config.yaml
num_hidden_layers: 18
hidden_size: 224
n_experts: 80
experts_per_token: 3
d_expert: 64
d_shared_expert: 128
hidden_act: "swiglu"
moe_layers: [1, 3, 5, 7, 9, 11, 13, 15, 17]
router_score: "softmax"
normalize_top_k: false
routed_scale: 1.0
balance_loss: 0.0112
balance_bias: false
init_std_router: 0.0276
lr_router: 0.000702
vocab_size: 5951
norm: "rmsnorm"
norm_eps: 1e-05
tie_word_embeddings: true
optimizer: "soap_variant"
learning_rate: 0.00258
beta1: 0.95
beta2: 0.99
batch_tokens: 65536
max_seq_len: 256
train_tokens: 402800000
max_steps: 6147
dataset: "wikipedia_en"
Below are experts of layer 9 (counted from 0) of a mixture-of-experts language model. Rows are named router (the router's row for the expert), gate (a neuron's input weights, with its number), up (a neuron's input weights, with its number), down (a neuron's output weights, with its number) and show model dimensions 112-223. Each number is 128 + 32 x the weight over its row's rms, rounded and kept within 0 to 255.
After each expert's rows: a language model's description of what the expert responds to; "comes before" lists some tokens at least twice as common just after its tokens as in all text. This comes from a sample of Wikipedia text that the model never trained on. Tokens count by the router's weight.

# expert 13
router [ 84 134  92  97 141 113 154 134 121 157 110 132 100 128  79  94 174 115 171 201 113 162 156  97 106  83 127 148 152 148  65 154 126 187 149 145 172 159 164 128 122  93  86  50  95 190 130  80 117 122 106  79 125 159 122 128 150  75 170 112 138  73 123 116 106 104 130 181 122 117 131 165 122 135 142 125 136  91 179 115 159 134 110  63 165 110 114 137 138 133 156 142  87 144 139  93  70 156 114 109 121 149 113  81 144 112 100 169 172  92 205 113]
gate3 [120 136  82 121 140 117 152 104  87 192 141 101 154 129 122 170 167 114 128 170  57  73 147 132 117 131 152  85 160 141  93 166 137 134 147  54  88 120 160 119 153  98 157 146 136 164 165 147 170 172 180 100 104 124 144 189 137  81 133 133  98 132  80 111  98  97  80 142 151 184 142 119 120 123 110 151 145 145 113 112  98 132 118 121 103 147 142 185 206 165 124 156  90  88  93 115  81 132 114 198 148 175 119 157 158 103  95 108 148 109 164  98]
up3 [138 171 122 182  99 120 147 159 162  88  99 127 188 129 109 138 113 103 114 106 121 110 133 143 122  77 101 159 119  87  56 134 103 128  95 170 133 116 142  81 117 149 136 120  71 132 129  41  86 101 108  73 108  81 126 109 151 102 135 163  73 121 149 136  72 106 166 203  93  82  85 158 178 150  64 110 120  35 141 158 147 183 117  90 146 144 157 122  53 127 120 115 120 102 133  83 146 110 121  96  76 122 132 130 160 103 136  87 192 148 147 136]
down3 [118 117 147 128 184 107 130 140 145 180 239 120 127 119  86  93 140 109 170 105 139 125 171 113  91 140 169 138 116 157 179 133 112 161 132 110  85 132 116 111 149 132 134 141 157 126 153 233  94  98 164 149 139 123 130 119  83 175 127 102 173 166  99  88  94 148 110  78 153 138 133 148 141  33 222 138 140 179 122 114 108 123 113 168  80  62 101 106 174 152 124 144 109  88 105 157 120 155  89 180 202 130 111 142  96 107  97 105 108 153  84 117]
gate4 [197 108  65 115 201 107 113 195 112  97  60 203 142 153 122  97 113 118 126 138 117 195 111 141 173 124 110 192 151 109 110 116 119 121 198 150 136 149 152 102 126 125  92 104 135 156 103  87  49 164  70 118 182  84 102 128 140  98 195 110  93 117 138 154 118 114 160 185 151 115  87 117  71 201 149 156  84 105  97 152 121 122  94 118 107 154  80 156 169 117 124 133 117 178 125 114 136 128  93  63 142 150 122 118 176 127 146 161  80 144 142 141]
up4 [161 130 154 162 113 123  61 131 102  83  96 158 153 120 139 167  57 117 111  99 153 153 103 158 118 155 106 135 107 119 113 121 163  59  79 116 120 149 138 137  97 160  97 121 146 133 162 109  75 149 133 123 131 126  78 126 130  92 161 120  81 141 217 137  82  78 192 168 154  72 158 193 174 126  45 148 132  88 134 123 145 112 123 135 145 142  97  97  98 120 202 116 212 116 117 106 185 142  98 116 159  78 159 103 112 140  97  56 101 108 109 130]
down4 [143 131  98 168  85 144 106 141 161  97 103  98  87 136 106 126 162  74  86 168 130 129 123 169 118  75  70 165  79 149  54 130 142  86 124 121 110 137 163  91 152 175  95 111  94 104 150  60 144 107  95 200 120 144 129 153 127 118  82  66 154  53 121 139  97 126 156 181 153 115  93 161 138 159 117 109 154 100 172 145 169  86 103 145 135 145 108 165 110 147 155 127 167 155 160 102 162 141 193 116 117 107 125 104 124 119 131 143 124 137 129 196]
What it handles: Final words or pieces closing place, institution and person names in lists and tables, such as Stadium, Airport, Pradesh, Singh, followed by line breaks or pipes.
comes before: "\n", " |", "-", " | ", " (", ","

# expert 31
router [163 130 109 168 155 128  78 115 153 147 121 191 160 105  94 104 169 128 178 114 123 133 182  88 129 140 135 110 103 147  94 159  99  95 139 151 107  83 152 116 179 102 144  82 181 151 151  95  98  67 139  91 197 108  44 175 134 155 177  61 101  86 114 112 138 110  72 123 118 147 110 124 116 119 142  74 122 134  79 140 123 102  54 106  95 112 177 144 107 103 127 146  79 181 100 117 166 117  92 119 152 165 129 113 135 106  85 152 134 119 175 114]
gate1 [148  87  99 113 190  92 129 116 182 132 157 128 108  99  88 123 191 136 159 130 123 184 164  85 132 170 141  84  87 170 159  97 102 133 117  99  94 114 145 106 206  82  69  95 121 143 135 147 130  39  73  83 155  98  73 110 128 129 134 158 183 143 184  73 155 132 106  84 109 157 109 116  89 132 150  91 132 121 124 111  86 153 114 168 105 112 155 120 117 123 108 121 111 148 116  86 107 134 108 113 166 129  92 217 146 166 132 132 107 120 129 134]
up1 [118 129  90 106 138 146 108  76 139 150 180 121 148  60 131 114 137  96 136 156 111 153 136 110  88 131 186 157 177 135 113 117 150 184 115 115 162 127 112  91 143 108 103 162 123 113 137 139 135 133 101 103 150 113 156 175 161 104  85 100 207 110  98 139 115  84 103 124 197 146 109 142 143 182 161 153  93 150  54  94 134 155 166 212 144  93 123 168 179 191 120 113 104 116 114 104 126 128 116 107 106 173 162 206  95 113 106  90 146 173 159 125]
down1 [109 172 112 165 170 159 170 178  78  96 112 110 143 151 144 154 117 169 115 125 127 138  86  82 195 155  78 169 153  70 126 119 135  85 141 154 123  91 139 204  50  85 119 155 132 105 143 151 112 164  58 160 134 183 109 130 158 184 123 124 125 192 132 159  80  88  93  77 100  87 183 185 153 125 174 119 159  97 191 143 113  95 107  72 133  83 139 114 140 102 180 151  74 193  73 151 114 119 116 118  79 138 124 105 181 120 148 144 143 100 140 151]
gate2 [ 83  68 107  78 112 134 123 120  57 153  70 146  98 137 108  86 129 169 165 129  91 148 134 124 165  65 155 146 150 155  54  99  75 134 108 154 109 115 126  68  92 156 140  97 123 129  72 144  77  95 137 138 159 126 149 127 157 179 152 114 104 113 186 103 186 156 157  89 193 124 111 158 173  98  93 103 164 178  90 148 138  85  93 235 107 104  95 154 102 137 144 108 156 177  70 155 106  92 118 108 155  95 133  43 104 174 119 134 160 160 144 125]
up2 [ 35 120 142 134 187  39 103  97 111 134 148 121 131 128 128  97 147 122 134 106 120 118 132 112  58 125 160 103 144 109 128 111 184 134 131 130 141 112 166 193 128 119 115 132 109 144 174 131 148 154 184 134  86 111 164 117  95 161 133 172 140 164 169  94  66 159  95 129 110 161 127  69 154 136 115  91 123  99 176  89 113 131 178  96 150 127 150  94 134 121 159 141 147 100 154 162 158 165 161 149 162  75 105 207 136 182 138 103 112  71  93 130]
down2 [215 123 144 189 132 105 107 149 121 157 140  67  96 124 135 149 168 131  47 146 107 121  86 148 122 141  99 129  99 134 127  84 156  87  96 116 116 158  80  92 126 170 100  98 154  83 117  75  60 134 147 157 153 105  88 134 115 136 107 142 158 151 151 192 136  75  88 111  65 128 168 108 173 119 115 195 128  97 124 107 118 109 158 113 150 170 131 180  98 129 123  79 138 118 173 112 148  61  95 131 127  94 117 152 147 145 151 138 112 113 112  87]
What it handles: Country, US state and city names after a comma or in, closing a location in text and tables, such as Spain, Switzerland, Ohio, United States.
comes before: "\n", ",", " | ", ".", " |", "ia"

# expert 16
router [ 86 110 118 107 167 167 148 122 117 113 132 121 143 179 129 117 143  92 170 135  99 102 119 152  83  89 121 127 135 145  96 135  83 155 160 164 110 116 176 147 148 112  99 153 162 155  85 148 176 154 160 180 131 204 156 138 141 101 119 126 141 116 138 154 130 168 116 110 175 118  92 182 148  93 157 147 130 176 131 168 158 110 129 117 111 161  98 131 187 125 173  76 176 139 101 108  57 175  66 130 137 125 163 164 122 156 123  94 157  75 159  74]
gate1 [163 113 164 176  98 141 109 133 162  90  96 106 191 188 125 116 143 122  98 142 111 107 143 163 116 175  86 157 129 139 135 124 189 169 124 168 113 118 128 165 154 122 116 134  70 117 111 111  94 144 115 150  18 105 103  99  97  79 109 143  97  87 135 109 128 121 121 175 108 109 156 155 143  93 113 121 159 107 118 128 139 112 114  87 165 187 106 144  91 134 143  99  93 156 153 138 107 150  95  91 136  99  61 162 152  79 122 215 152 171  64 143]
up1 [145 136  98 107 137 144 179 172  66 139  79 208 151 152 156 156 135 137 154 132 175 182 186 130 155 173 132 167 102 204 130 125  94 117 105 113 120 116 136  44  35 109 175  84 183 123 138 123  88 115 126  95 105  89 118 132 105 131 128  61 120  69 138 158  76 113 138 100 140  90 125 147 138 101  85 135 111 100 137 127 146 151 135 120 153 164 197  95 107 107 133 102 137  84 116 125 146 136 136 122 141 110  66  69 197 175 125 111 118 120 147 142]
down1 [149 107 116 143 141 108 155 129 131 128 153  86  66 141 164 149  97 127  78 185 184 167  85 136 108 123 135  84  91 138  86 104 141 155 128 152 178 154  94  76 136 131 162 109 160 135 137 110 180 181 193 136  98 131 170 104 157 173 141 160 179 191  83 200  76 129 111 105 155 177 179 148  99 130 109 138 184 142 118  94  71 109 120  97 122 158 110 136 154 118  53  99 173  99  90 115 100 133 162 101 121 132 130 176 119  82 168 114 172  76 105 107]
gate2 [ 57  92 202  93  75 185 175 151 125 136 181 113 101 126  90 137 117 147 115 167 178 100 201 131  72 131  97  92  65  87 153 141 149 134 135  61  57 128  69 142 166  97  85 165  99  86 170 160 173 148 165 162 146 160 120 182  84  96 135 148 160 157 162  97  92 126  98 145 112  51 106 142 127 135 150 119 122 172 138 137 144 150 148 142 138 132 131 106 116 138 188 103 200  85  93 155 131 119 122 112  81 119 200 104 121  76 141 113 111  68  91 149]
up2 [148 170  60  81 113 126  85 119 136 131 156 170 164  84 137 130 156 162  80 126  99 144 146 113 102 124 137 126 138 146 113 132 117 142 117  97 128 105 107  99 108 161 137 121 115 152 156 157 108 140  74  91 187 123 147 146 169 158 149 103 102 119 129  88 125 145 121 109  92 101  98 124 168  64 118  85 153 108  79 172 116 150  70 110  49 156 166  96 120 103  58  76 120 129 116 151  95 111 101 116 156 131 135 146  87 137 104 127  99 123 187  75]
down2 [174 148 134 131 122 131  54 150 118 113 115 139 200  78 117 118 143 149 141 138 108 103 150 137 167 163 150  81 112 103 138 152 185 115 172 118 170 149 139 152 143  49 103 189 113 148 116 136 120 125 126  82 164  79 107 119  95 124 193 153 146 144 141 157 163  71 137 105 136 108 102 123 141 198 111 147 126 100  97 158 122 119 121 114 135 106 201 158 169 130 113 168 109  57 142 163 148 132 133  88 118 148  70  97 119 124 154  91  79 138 151 110]
What it handles: Nouns naming places and institutions after "the", such as city, town, province, district, University of, Navy, Council.
comes before: " of", ".", " in", " of the", ",", " and"

# expert 0
router [111 121 163 154 163 103 115 126 144 109  91 124  95 160 102 134 196 102  91 132 140 161 121  91  75 142 109 133  75  81 173 140 108  89  99 168 150 128 129  36 166 130  74 180 102 145 153 117  81 124 136  74 173 156 120 143  47 114 126 124 128 178  97 102 133 159  78 113  71 192 102 141 150 154 142 123  98 118 123  97  95 106 102  99 139 114 106 145 149 101 121 155 107 114 155 168 110 127 120 123 141 113 113  93 107 109  66 112 187 113 150 161]
gate1 [169 118 103 133  96 120 133 178 185  30  89  67  97 196  76 115 140 118 162 214 167 112  80 142 106  97 162 105 174 132  74 128 183 130 165 123 213 170 115 162 128 148 122 106 105  97 141 132 140 196 134 120 153 126  87  97 121  86 172 139 134 148 136 144 140 157  68  75 165 151 138 126 165 145 138 149 130  48 125 138 142 132 125  92 138 154  58 142 149 157 140 136  96  99 166  79 106 163 171 160 112 156 128 120 101  96 125 137 139 118 154  84]
up1 [171 110 155  78 173 107 120  97  88 125 102 111 146 150 118 170 131  87 128  93 166 151 151 151 124  98  98 199  76 195 121 149 109 153  98 104 126 166 121 101 129 120  88 128 145 128 104 114 194  65 146 131 173 121 110 222 118  87 121  98 176 121 174 136 168 125  93 166 111 117 183 117 136 146 157 115 133  98 108 113 151 197 137 109 109 128 176 143  69 144 127 166 175  81 166 196 111  76 185 169 136 139 109 139 117 101 177 151 137 157 133 131]
down1 [101 140 159 102 111 156  86 189 100 154 117 164 126 126 138 131  83 115 142 108  80 132 152 124 160 123 131 148 165 137 143 168 166 152 184  72 154 104 168 131 105  81 120  84 118  89 163 166 166 124  98  99 181 143 144 137 177 118 126 173 143 109  92 134 132 122 114 116 118 123 100 182 126 167 197 103 189 145 122  72 157 161 144 139 112 144 121 159 154 113 147 140 163 154 117  91 146 165 112 124 137 162 145 143 125 157 145 186 138  91 109 160]
gate2 [139 129 109 100 141 147  82 131 107  82  83  97 113 212 134 113 163 190 167 147  75 112 136 120 129 177 152 109 135  93 171  94 137 108 150 137 119  83 124 135 152 129 179 112 118 118 137 157 124 154 145 183 178 114  82 114 111 144 125 133  89 111 144  78  89 113 138 138 125 135  77 115 173 137  95 120 143 104 107 146 133  33 100 126  57 128  57  53 117 109 108 126 132 109 158  93 107 173 119 149  71 146  84 116 107 143 144  92 132 127 155 167]
up2 [187 159 105 131 120 117 181 172 129 166 115 131  97 172 116 127 105 149 153 150 135 147 149 175  97  66 141 121 112  87 169 124 137  96 137 141 110 157 111 120 147 122 131 130 159  98 114 151 141 175  88 175 148  78 153 131 146 102 130 116 133 140  97 138 151 103 134 196 150 101  83 133 159 163  62 160  94 128 152 142 129  54 215 156 149 145   7 104 150  73  65 131 113 139 147 116 142 158 174 167 117 103 181  86 131 101 149  95 133 141  85 163]
down2 [161  95 134 145 136 155 179 135 125 121 114 148  95 142 147 153 176 115 159 110  86  86 114 165 104 112 173 136 149 163 119 112  86 107 108 116 210 135 127 172 158 119 110 125 164 155 128 179 135 134 186 147 113 127 162 115 128 117 133 133 143 112 122 183  80  91 110 145 170 113 188 124 133 149  59  46 100 134 111  66 120  90 132 167  89 155 153  87 144 155 140 102 146 190 114 118 142 149 186 137 156 180 160 109 116 137 119 141 149  97  71 178]
What it handles: Closing parentheses, commas, periods, quotes and colons ending a phrase or clause, often before a list or new line, e.g. "(disambiguation)", ", such as", ", including".
comes before: "\n\n", "\n", " The", " the", " He", " In"

# expert 33
router [139  93 129 151 164 124 141 106 126 114 157 167 124 103 130 145 126 132 111  96  62 142 141 126  87  97 149 136 117 136 179 144 156  84  79 155 154  88 124 152 112 125 121 177 166 183 134  81 152 129 106 122 180 161 137 116 195  75  65 151 144 156 127  80 133 155 131 110 130 130 119 102 127  86 160 101 155 149 125 175 127  99 102 111  93  64 172 115 148 142 108 176 104 111 113 127 118 146 129 147 165  95 129  63 136 133  96  77 195 153 121  49]
gate4 [106 148 172  66 129 153  61 175 139  93  93 117 109 116 134 190 112 122  90  64 127 148 109 188 134 163 164 103 129 114 219 111 103 171  88 126 134 139 149 125 123 107  95 151  95 142 161 155 174 135 158 138  99 119 191 114 149 133 107 144 118 168 135 166  68 103 157 151 126 122 125 157 100 175 115  65  71 125 104  79  78 119 137 126 101 115  97 125 151 165 104 116 152 124 148 153 183 127 187 123 164 139 146 114 123  86 180 132 134 109 116 141]
up4 [157 140  72 129  84 171  98  82 142  79 193  76 156 114 172 130 115 139 143 162 136 119 118  55 155  81 148  88 150 104  95 158 147 144 164 136 148 162 118 144 126 114 107 175 113  76  82 138  83 167 109 109 135  97 123 148  94 186 188  70 194 121 144 139 167 168 109  56  75 170  91 146 140 135 137 154 152 130 118 135 170 137 110 125  99 180 111 158 119  94 227  78 146 160 149 140 124 107 135 113  88 129 153 181 133 151 120 116 116 125 188 176]
down4 [120 110  84  90 135 102 156 100 155 125  93 129 134 174 117  96 167 155 197 119 122 118 152 121 122  74 109 121 133 103  65 142 104  77 138 161  91 158  83  50 147 143  54 144 110 153 112 108 133 173 152 154 162 145 156 186 199 142 187 137 101 163 162 158 159 102 139 124 102 138 127 171 104 151 170 117 113 151  66 144 163 113  86  89 164 110 123 118  94 103 108 107 123 116  95 139  50 190 118 144  79  99 103 139 180 105 145 111 135 183 192 100]
gate5 [117  50 160 137 130 114 123 105 132 109 126 140 153 130 105 180 141 120  97 130 157 123 149 163 137 146 157 164  90 177 116 116 152  95 109  97 170  66 163 193 138 140  63 144 132 139 144 116  94 177  91 127 141 147 171 137  91 175 155 243  90 166 131 121 133 101 134 127 128 139 180 133 206 141 172 110 123 106  84  90 156 167 145  43 122 151 166 157 156 118 115 117  79 183 161  99  90 141 176 145 147 146  88 185 154 100 101 132 114 124 121  98]
up5 [ 92  79 217 101  80 120 119 118  89  97 171 115 131 171 100  64 120 126  73 154  94 148 144 131 127  56 202 115  83 106 187 152 101 107 178 100 167  99 168 179 124  97 110 100  74 153 173 114  99  89 137 155  90 174 140 149  59 143  89 198 165 129 151 153  94 122 125 101  95 122  93 111  95  61 195  50 113 111  56 115 145 157 130  74  90 123 147 131 152 195 137 146  99  95 175 169 136 137 100 156 135 157  74 129 127 119 129 182 133 170 110 114]
down5 [168 129 146  78 157  80 123 136 147 145 184 133 134 135 164 148 140  78 131  86 106 144 178 176  83 145 158 118 139 120 127 120 137 134  98 123 136 218 154 137 145 177 148 132 125 125 174 144 117 127 138 156  98 117  68 126 205 122 121 171 147 173 138  95 146 108 139 219 130 153 129  90 131 182 162 102 122 180  99 166 108 132 224 181 112  86 186 162 110 125 106 201 136 103  86  91  65 147 146 182 144 128  98 134 211 175 160 127 178  92 114 146]
What it handles: Full stops ending a sentence, often fused with the end of the word or a closing quote (s., ing., ".), and abbreviation dots like H.R.
comes before: "\n\n", " The", " He", " In", "\n", " In "

# expert 22
router [139  95 131 190 111 109  91  97 126 119  57 131 119 112 137 117  86 115 147 117 134 153 171 189 106  76 122 174 163 120 124 143 113  56 197 111 103  95  67 149 136  82 154 128 186 167 152  91  90 157 128  89 144  91  82 142 182 109 131 108 125 117  78  79 125 132 103 154 104 127 179 114 103 160 121  99  84 100 160 159 144 163  81 109 128 105 119 113 127 118 176 183 121 146 132  60 160 148 144  97 134 106  76 110 145 100 131 105 143 163 118  86]
gate5 [103 153  74  95 157  76 125 116  79 138 146  72 176 138 130 162 137 120 148 142 102 162 175 106 139 109 112 115 188 160 154 117 144 105 135 150 154 156 126 140 194 153 113 112 117 170 179 153  97 229 117 124 114  97 109 151 173 138  78 136  62 147 110  92  90 143 143 148 138 154 221 111 136 185 121  68 136 132 186 152 119 105 142 120 146 184 133  90  81 145 115  65 125 115 136 114  94 183 140 114 124 119  95 108  57 164 140  57 119 176  61 169]
up5 [128 131 131 153 119  99 179 124 140  80 157  16  91  90 124 128 166 160  56 117 160 155 100 120 109 158  96  99 126 107 100 113 119  77 139 160 130 138 133 116 139 120 189 235  59 130  77 156 180 101 200 131 152 139 182 131 165 161 161 141  86 112 189 135 152 112 118 133 118 152 114 127  99 138 125 139  81 104 103 109 133 102 168 133 150 166 115 170 195 121 107 116 191  97 113 158 131 144  99 113 139  61 159 121  91  76 151 154 167  72 198 144]
down5 [ 85 143  62 170 144 137  95 174  91 190  66 122 185 162  39 133 161 120 142 116 115 123  93 155 130  58  89 208 146 136 191 113 138  95 128  76 100 179 191 159 111 170 160  88 109 162 178 144 141 175  98  98 130 116 100  92 155  99 115 150 109 107 130 102 114 153 159 167 145 119 128 128 123 133 106  73  93 167 116 132 128 149 161 129  97 129 193 139 116  92 191  67  95 151 116 144  89 113 175 119 100 179 111 130 119 184 152 127 123 104  96 161]
gate6 [ 94 136 160 142 146  87 196 104 124 153 155 154 114 122  98 104 150 189 123 113 111 144 147 129  57 149 186 156 132 101 105 142 168 109  98 163 162 147 135  78 165 110 123 178 121  54 138 115  99  85 206 144 155 134 151 131 196 175  97 160 132 128 198  92 135 168 108 116 164 137 120 151 151 176 128 126  85 106 102  83  95  85 139 112 180 109 130 128  82  68 126 143 125  96 117 128 204 102  99 123  73  69 117  57 174 132 161 117 145  96  50 149]
up6 [137 103  79 131  98 180 122 149 137  72 141 130 205 140 159 107  51 124 153 176  88 134 114 116  91 144 120 126 185  93 131 119 114 123 172  75  89  75 130 121 106 143 169  94 108 214  83 103 154 124 172 165 154 120 105  58 138 161 121 134 170 132  97 133 135 112  89 103 115  95  95 156  56  93 120 120 110 172 104 148 147  58  86 161  79 127 113  76 147 153 146 176 117 159 103 103 122 139  55 149 161  94 125 150  90 166 117 130 108 121 168  75]
down6 [204  68  96 115 145 120 154  93 164 150 117 157 156 167  92 115 181 117 161 138  76 183 160 124 144 109  83 136  74 166  86 124  76  67  99 126 140 112 161 111 187 120 111 154  87 110 118 187 160 150 157  47 206 149 136 156 134 112 137 139 151 151 224  86 176 154 135 204 222 110  88 162 155  86  91 129 155 114 175 129 116  95 141  97 174  95 127 109  94 172 114  72 132  87 124 114 125 178 157 154  88 122  96 152 182 101 190 104  70 136 167 135]
What it handles: Word pieces inside Slavic and other surnames (-kov, -sk-, -lev, -ić) and pipe separators in sports and election results tables.
comes before: "\n", " | ", " |", "2", "6", "ov"

# expert 2
router [144 157 127  73 129 200 172 132 126 118 174  80  74 138 102 145 125 126  78 189 191 113 117 106 190  84 152  88 131 135 161 151 111 162 152 179 130 160 111 157 176 124 136 172 130 119  85 134 120 117  83 125  75  62  99 144 162 123  91 125 141 144  89 114 108 161  89 111 107 166 136  98  77 144 168  66 167 127 130  83  96 144 111 140 158 128 144 128 124 151 119  89 135  96 126 155 193  72 137 169  87 120 118 117 157 126 144 142 164 154 121 136]
gate5 [ 76 129  93 177 125 121 148 134 154  95 150 151 148 137 137 129  74 178 121 118 183 131 133 119 122 142 104 209 132  60  89 124 143  83 107 168 140 127 144  65 137 166  98 107 162 193 111 130 138 123 183 197 131 144 139  80 137 175  62  74 139 146 137 162 142 123 151  93 131 116 114  89  58  46 108 156 107 149 106 111 142  83  99 114  96 145  91  94 140 128 136 152 126 178 143  52 134 169  84 151 187  94 205  98 154 115 158 140 119 153 131 135]
up5 [103 147 134 122 171 134 183 164 166 137 134 112 118 114  84  79 129 118  94 154 126 140 143 128  68  62 108 114 110 143  99 142 114 172 150 154 142 162 136 123 162 121  82 128 149  98 126  82  69 157 125 151 139 158 102 103 134 165 124 162 151 145 125 100 149 106  83 155  81 138  66 110 129 146 109  89 130 136 123 109 152  89 106 108 142  55 123 184  99 132  90 126  98 136 165  89 168  94 162 190 121 139 132  98 178 132 136 154 118 102 146 130]
down5 [ 78 131 123 149  95 158 123  98 125  85  94 122 118 108 127 167 108 118 152 101  76 103 162 188 188 158 123 162  93 126 147 158 174 158 136 105 100 142  95 163 169  77 159 114 110 131 145 137 196 140 156 123 134 141 119  96  60 162 126  82 168 121 178 138 107 117 107 112 126  63 114 114 106 115 171  95  92 108 171  83 121 129  77 106  60 168  90  96 141 141 121 121 110 159 144 143 114 156 170  82 157 167 136 110 151 143  88 178 179 121 179 128]
gate6 [134 118 176 178 145 114 125 174 185 108 123  75 108 144 110  96 158 105 114 146  94 160 124 137  77 114 122  39  98 174 142 125 113 111 199  15 154 181 133  85  96 108 106  86 161 118  84 147  64 141 159 124 138 162 125 109 126 148 187 162  75 135 105 132 102 112 106  92 104 155 137 168 148 137  90  89 133  98  82 117  92 111  57 180 120 120  78 218 107 162 185 156 152 139 186 108 124 125 118 105 123  99  91 176  92 181 131 108  74 115 117  87]
up6 [174 123 191 132 127 176  99  38  95 136 210 125  94 139 142 207 153  97  79 109 152 108 140 168 176  63 132  99 103 135 175 134  48 138 116  89 136 111 147 130 124 134 149 164 134 152 117 169 202  74 123  98  92 158 132 162  77 117 142 128 119  89  96 136 179 103 131  64 141 133 221 122 162  92 119 117 170 176 119 144 176 163  68 155 133 113 144  98 136 150  87  56 124 136  95 133  93 156 143 123 157 105 106 114 134 117 118 142 133  30 145 103]
down6 [123 160  60 124 144  82 156 155 157 108 147 100 105 177 133 101 149 161 195 145 146 159 129  95  72 130 109 117  80 126 111 106  80 128 125 146  96 174  88 146 137 124 124 100  98  72 152 109 121  69 169  99  94 122 148 171  94 148 142 124 103 152  73  69 124 108 125 127  83 126 162 151 138 108 120  97 165 122  95 142 156 108 168 125 163 105 135 126 121 144  99 113  83 122 153 103 115  75 119  93 132  47 131 160 163 162 103 105 148  94 132 120]
What it handles: Tokens inside dates, such as month names, the comma after a day number, and spaces before years, e.g. May, January, October 30, 2015.
comes before: "1", "2", "3", "4", "5", "10"